Experts of a small language model.
Size: 15 layers, width 512, vocabulary 50257, 164M parameters.
Below are experts of layer 6 (counted from 0) of a mixture-of-experts language model. Rows are named router (the router's row for the expert), down (a neuron's output weights, with its number) and show model dimensions 64-127. Each number is 50 + 10 x the weight over its row's rms, rounded and kept within 0 to 99.
After each expert's rows: "comes before" lists some tokens at least twice as common just after its tokens as in all text. This comes from a sample of Wikipedia text that the model never trained on. Tokens count by the router's weight.

# expert 27
router:51 33 48 52 55 66 60 73 55 50 45 32 39 48 55 51 50 51 51 42 49 50 46 40 52 53 52 53 55 35 38 62 63 53 42 42 42 38 57 46 64 52 44 57 50 55 54 53 69 44 46 51 57 50 47 61 62 32 46 55 40 57 48 59
down0:50 40 67 48 45 46 26 67 65 44 56 46 37 62 65 69 54 45 40 50 44 42 17 62 64 54 55 67 48 44 68 46 59 38 59 51 49 51 36 42 48 53 51 37 64 51 73 39 45 37 60 44 61 60 32 52 42 60 47 51 62 24 49 40
down1:58 36 43 42 67 43 46 45 63 46 49 52 46 53 59 60 55 52 30 38 30 45 42 52 43 46 41 55 40 54 47 51 59 30 46 46 74 28 40 45 33 45 44 56 53 43 47 52 44 53 43 46 50 70 62 34 46 50 35 49 39 43 51 49
down2:67 36 44 46 43 51 42 52 58 69 54 45 38 50 49 46 45 45 43 72 46 32 73 62 38 55 66 46 60 59 44 54 41 41 45 67 73 39 32 42 50 39 56 52 50 48 49 42 43 66 51 53 69 41 46 68 52 50 69 53 67 61 67 30
comes before: ",", ".", " of", " and", " in", " were"

# expert 5
router:38 33 76 64 48 44 41 47 33 41 61 49 57 58 58 50 44 43 54 59 53 56 45 41 62 54 54 61 56 48 40 56 59 50 51 50 45 29 55 57 48 35 46 53 51 59 59 59 63 45 43 57 44 55 41 54 45 46 40 50 30 58 33 54
down0:55 56 51 46 46 56 56 52 39 60 53 52 51 40 37 59 70 43 48 50 51 47 42 60 57 35 48 61 35 40 35 44 62 46 33 47 50 55 70 49 43 44 34 64 57 57 48 34 64 52 68 56 48 48 43 48 52 30 49 32 48 50 65 52
down1:61 66 48 56 52 31 36 39 44 37 49 68 52 43 61 39 54 66 39 48 59 40 53 50 38 35 46 42 51 38 29 69 52 50 68 42 48 35 46 38 45 43 65 56 51 55 53 47 52 52 61 49 38 54 67 47 48 60 35 56 69 44 49 41
down2:38 45 51 44 58 39 56 36 58 61 41 58 62 45 50 61 31 45 55 55 61 36 54 45 46 42 57 56 59 53 59 54 44 65 48 44 52 39 43 52 61 45 57 54 33 60 63 32 38 48 67 43 55 51 59 43 45 40 39 38 50 52 48 36
comes before: ",", ".", " ", " States", " York", " 13"

# expert 30
router:46 28 62 50 50 52 47 57 38 50 74 34 34 33 52 40 41 49 45 54 62 50 34 58 41 49 61 62 54 49 42 55 43 47 40 38 45 39 47 60 48 56 57 57 56 47 55 48 53 50 53 59 55 46 49 76 56 36 43 44 46 39 40 67
down0:52 52 59 47 52 59 38 38 50 43 70 44 47 63 46 63 71 49 58 54 39 43 43 46 59 39 44 48 48 57 43 41 56 51 45 47 52 42 43 62 49 47 52 57 45 49 44 44 57 48 55 64 49 60 47 62 49 53 49 41 55 58 45 39
down1:47 48 60 45 35 46 38 45 52 56 69 41 40 50 44 53 58 49 54 65 49 34 61 57 61 43 73 59 43 36 30 51 34 61 42 63 61 41 17 33 54 54 39 56 55 47 53 65 59 63 46 41 61 45 30 54 39 37 58 52 67 61 51 45
down2:35 24 52 42 57 52 44 64 65 40 37 46 64 33 36 64 44 34 45 56 48 57 47 53 52 56 53 41 36 67 49 48 58 50 64 58 56 52 55 50 44 59 47 33 58 45 72 52 35 47 50 60 30 54 58 42 49 53 43 61 63 48 36 51
comes before: " |", ".", "–", "%", "°", ")"

# expert 2
router:59 56 58 47 36 50 42 49 48 38 34 40 40 58 65 50 49 64 66 27 67 47 42 44 60 68 57 70 59 36 53 46 42 52 52 50 46 41 53 52 46 44 59 52 52 60 62 42 66 61 42 59 46 42 46 36 58 52 45 51 42 48 40 63
down0:61 45 53 38 54 69 61 39 48 55 55 64 44 49 64 51 50 50 38 51 46 48 63 47 59 54 56 52 74 62 46 57 55 41 54 45 51 33 35 35 58 79 60 60 49 43 38 70 51 68 81 59 46 47 55 42 45 27 45 48 38 59 55 57
down1:31 64 68 42 43 41 55 39 56 43 60 45 33 71 51 52 42 70 59 56 42 45 26 37 65 53 52 46 43 56 44 64 38 46 51 65 47 49 50 60 35 37 50 43 44 33 44 53 61 55 46 44 61 44 44 30 42 55 38 55 66 46 65 51
down2:50 57 62 37 45 42 54 66 49 46 79 44 53 46 51 51 63 42 55 46 48 32 40 34 41 67 48 41 61 44 47 50 40 49 64 51 41 67 59 49 44 58 54 40 47 52 42 54 51 36 53 48 54 67 53 57 66 53 46 41 59 46 41 58
comes before: ":", " |", " was", " ·", "″", "_{"

# expert 17
router:32 50 71 61 58 47 62 67 45 53 62 44 26 56 56 39 45 52 52 45 55 58 35 37 44 64 58 68 53 52 45 61 42 43 49 50 47 57 56 61 55 48 49 48 55 41 72 63 59 49 38 55 64 35 55 41 46 30 42 49 36 37 51 62
down0:39 58 25 59 59 53 48 47 58 52 49 69 46 43 59 58 51 47 54 68 36 48 50 65 63 47 47 57 74 47 45 35 49 61 48 41 53 49 48 52 59 53 54 48 56 42 41 51 46 56 52 40 42 47 39 42 61 55 46 62 60 45 45 52
down1:57 55 52 51 54 32 42 54 54 48 65 41 63 55 39 37 48 44 41 40 43 36 50 44 56 45 62 33 64 51 48 57 42 37 39 64 35 56 39 61 49 57 50 48 29 60 37 53 50 51 52 46 37 45 38 61 67 63 55 50 56 57 36 43
down2:43 62 53 34 45 37 30 24 43 62 44 75 38 57 40 61 56 46 55 72 51 57 43 62 40 42 62 47 34 61 51 57 36 43 49 57 54 35 45 52 42 52 50 56 53 51 60 41 44 40 31 52 42 50 49 45 30 38 58 63 40 57 55 73
comes before: " of", ",", ".", " (", " in", " and"

# expert 31
router:46 44 62 32 62 49 45 73 46 38 47 54 41 71 43 35 53 53 46 46 51 61 47 44 45 62 50 64 74 47 60 58 50 48 30 49 40 28 53 62 42 42 52 68 37 43 79 51 64 20 37 54 45 46 39 63 45 50 45 58 42 47 52 56
down0:52 60 58 53 46 63 37 40 39 48 57 45 68 39 64 49 44 41 58 34 44 64 51 55 52 57 44 59 39 24 58 61 49 51 62 61 39 54 63 59 26 64 44 38 45 52 55 62 43 49 45 45 45 51 53 65 39 45 54 33 46 40 58 37
down1:28 21 47 54 62 57 56 43 28 51 61 54 54 46 61 50 50 52 44 51 46 54 66 62 44 51 54 33 57 49 57 69 58 60 47 55 50 30 63 39 40 71 47 49 48 58 67 49 51 41 36 52 45 43 69 54 47 49 44 72 64 56 48 51
down2:45 63 58 53 45 56 61 35 57 37 65 35 48 51 75 55 40 41 54 64 55 39 54 40 54 52 49 52 47 52 49 38 59 46 38 69 49 51 41 68 50 47 46 51 70 55 39 57 60 48 52 41 59 54 53 57 50 44 54 60 41 65 47 61
comes before: " ", " 0", " 1", " —", " 2", " 3"

# expert 28
router:46 40 51 53 62 57 70 56 60 38 40 52 42 55 63 50 67 54 68 40 51 63 41 48 52 58 60 69 70 38 46 51 44 45 59 40 52 46 53 40 32 46 47 57 65 52 49 43 59 60 36 46 45 59 42 56 58 42 45 56 53 52 38 54
down0:40 38 25 49 41 45 46 56 67 48 59 42 40 66 69 62 41 46 49 54 47 47 29 53 58 31 45 57 66 48 66 50 45 64 48 61 51 38 48 64 55 68 57 56 36 50 58 51 34 48 45 42 53 58 40 58 47 45 40 37 55 55 55 70
down1:57 48 34 53 28 41 44 54 56 61 60 63 54 67 49 56 32 73 24 60 49 37 66 33 68 55 54 52 45 53 66 54 55 68 57 48 66 52 47 44 41 36 31 60 52 54 68 31 44 48 69 39 50 55 68 42 69 43 43 62 54 56 68 64
down2:49 46 51 50 73 74 62 53 44 58 71 58 38 73 56 42 59 75 37 63 42 59 43 51 47 60 43 58 33 50 42 61 50 37 48 65 49 51 38 45 70 34 53 49 36 42 47 40 55 37 58 49 69 53 43 29 38 40 34 52 45 46 62 58
comes before: "-", "|", "\n", "==", "The", "==="

# expert 24
router:57 44 59 60 57 58 58 60 42 50 49 38 40 43 61 47 62 66 63 42 67 61 53 38 35 59 48 78 40 64 40 44 54 29 55 46 51 33 62 62 32 55 53 62 55 53 62 49 54 46 42 56 43 48 48 56 79 32 46 54 59 54 58 49
down0:44 45 47 45 48 33 35 40 56 71 44 46 57 59 21 44 59 57 29 46 34 56 56 53 38 53 65 54 47 59 50 58 52 44 61 48 27 50 58 44 38 51 40 61 57 40 62 56 37 47 40 53 54 69 43 48 52 50 52 45 43 34 50 55
down1:53 51 58 46 40 50 49 39 44 52 62 60 47 47 63 47 57 44 50 24 58 65 66 51 43 50 36 51 55 57 43 55 49 52 61 57 37 51 47 46 70 51 58 29 50 43 45 34 34 53 43 25 58 52 57 51 56 41 73 51 38 40 38 48
down2:46 55 53 61 53 38 34 43 40 58 57 43 54 44 53 49 41 36 51 59 42 53 45 39 61 53 50 36 43 72 57 56 39 38 27 29 61 39 66 47 53 33 55 61 64 55 50 60 63 49 40 37 54 52 52 33 37 51 57 36 52 44 47 51
comes before: " |", " \"", "–", ":", " •", " Born"

# expert 6
router:39 38 47 28 57 63 63 66 42 36 61 51 41 57 55 24 56 37 57 45 33 53 30 44 53 64 69 67 51 62 56 56 50 34 27 35 46 46 57 64 48 47 51 61 40 52 43 61 55 42 48 64 33 45 49 48 34 35 33 55 53 57 49 67
down0:59 45 57 51 43 42 39 61 32 41 55 41 43 51 70 54 54 56 47 54 41 60 42 36 54 32 69 46 41 52 47 30 70 59 68 42 59 65 47 51 46 51 69 56 48 34 48 54 29 34 43 35 56 55 69 41 55 34 44 58 24 56 33 31
down1:40 41 34 43 37 49 47 46 57 64 68 41 40 75 59 77 44 55 49 57 39 47 52 51 68 55 63 67 30 43 61 56 55 47 21 74 57 34 42 53 59 39 47 45 25 56 59 50 58 54 50 51 45 35 46 34 35 31 61 70 60 61 56 66
down2:29 44 42 41 52 55 40 51 60 48 42 62 60 47 40 57 52 53 64 45 61 53 39 47 45 51 65 48 40 68 32 14 58 49 68 44 52 51 52 55 54 40 54 50 52 69 45 58 62 43 53 44 55 42 42 41 59 46 58 54 46 51 48 66
comes before: "\n", " ", " |", " 0", " 1", " 2"

# expert 20
router:39 43 83 42 47 62 45 49 37 35 51 44 51 61 58 37 59 51 61 51 63 52 43 42 61 60 56 59 60 51 47 55 36 55 41 33 41 47 65 57 48 40 61 50 60 48 73 42 60 53 43 54 40 56 61 62 64 34 67 51 36 51 56 65
down0:39 54 67 61 71 60 51 45 62 63 59 35 50 50 60 39 50 37 32 45 37 40 60 43 57 49 48 41 53 57 44 55 48 34 57 51 46 45 49 51 56 42 40 55 70 48 30 53 45 56 52 42 66 55 39 46 41 44 52 72 56 50 54 59
down1:54 34 65 53 49 45 51 55 52 58 60 55 32 50 43 44 49 59 24 46 30 34 54 52 40 52 59 55 52 24 34 53 54 66 68 36 68 41 61 43 45 53 55 62 20 45 51 64 36 46 47 56 55 52 38 57 43 61 44 60 51 51 53 44
down2:54 48 61 52 56 37 59 52 61 52 45 48 52 41 50 49 47 51 51 50 56 53 45 45 46 54 34 42 54 60 47 44 53 44 38 41 60 51 40 55 44 68 40 42 57 47 55 37 52 53 59 35 57 38 60 47 49 56 42 45 77 68 66 49
comes before: " and", " the", " he", " but", " which", " a"

# expert 22
router:44 38 60 47 36 44 49 62 35 39 41 52 38 50 63 35 61 40 62 40 57 55 26 30 53 61 60 60 67 58 43 76 34 50 52 42 47 55 32 48 39 65 57 62 34 57 69 56 68 47 44 68 40 50 55 49 60 48 56 46 48 61 54 64
down0:59 47 47 50 57 47 56 53 50 44 58 47 50 44 33 48 64 54 62 56 49 46 46 38 59 46 62 33 56 71 82 56 56 45 57 48 63 60 53 46 58 72 53 38 60 47 42 37 63 53 52 64 41 48 55 33 51 53 72 60 42 50 44 56
down1:64 39 61 49 27 65 52 46 40 48 62 55 52 48 61 46 53 49 51 48 48 56 54 69 39 46 55 56 48 66 36 58 42 56 36 63 61 52 43 69 62 40 44 41 62 60 42 58 47 48 52 53 51 38 44 43 43 46 32 42 50 42 33 44
down2:63 48 38 49 61 40 69 69 45 63 30 43 67 56 56 19 45 33 40 46 56 39 58 46 47 47 41 43 52 53 50 55 51 47 49 41 52 44 54 42 50 58 81 49 55 42 70 37 57 46 64 36 53 57 67 42 47 45 41 58 43 48 44 50
comes before: " the", " a", "present", " his", "0", "1"

# expert 4
router:52 34 62 51 44 61 42 57 47 45 51 53 46 52 47 36 61 59 69 43 50 54 46 35 46 42 64 56 58 59 43 40 38 61 29 41 58 56 69 49 53 44 59 46 69 53 62 45 59 54 51 57 28 53 42 36 53 35 61 54 55 45 60 60
down0:49 42 49 62 59 68 59 55 49 57 46 50 42 56 40 30 58 44 49 62 60 58 51 78 59 52 53 44 64 68 49 68 39 45 61 60 47 69 45 40 43 51 36 79 52 28 43 39 54 49 40 47 64 49 39 46 39 35 54 56 56 54 53 44
down1:41 63 62 61 68 52 44 49 56 50 44 62 37 59 47 66 62 50 57 67 46 54 70 48 46 46 65 50 36 31 55 46 53 43 56 63 46 28 32 53 52 57 64 46 51 60 55 48 47 48 53 34 72 38 54 39 72 54 32 33 57 42 61 26
down2:57 54 55 49 47 51 49 51 58 50 37 67 67 52 49 55 56 48 64 37 53 60 36 53 43 51 57 51 57 42 56 71 64 34 52 49 55 49 51 48 54 63 48 44 61 47 37 56 59 52 48 38 47 47 44 55 49 48 50 67 42 51 54 47
comes before: " the", " a", " his", " its", " this", " their"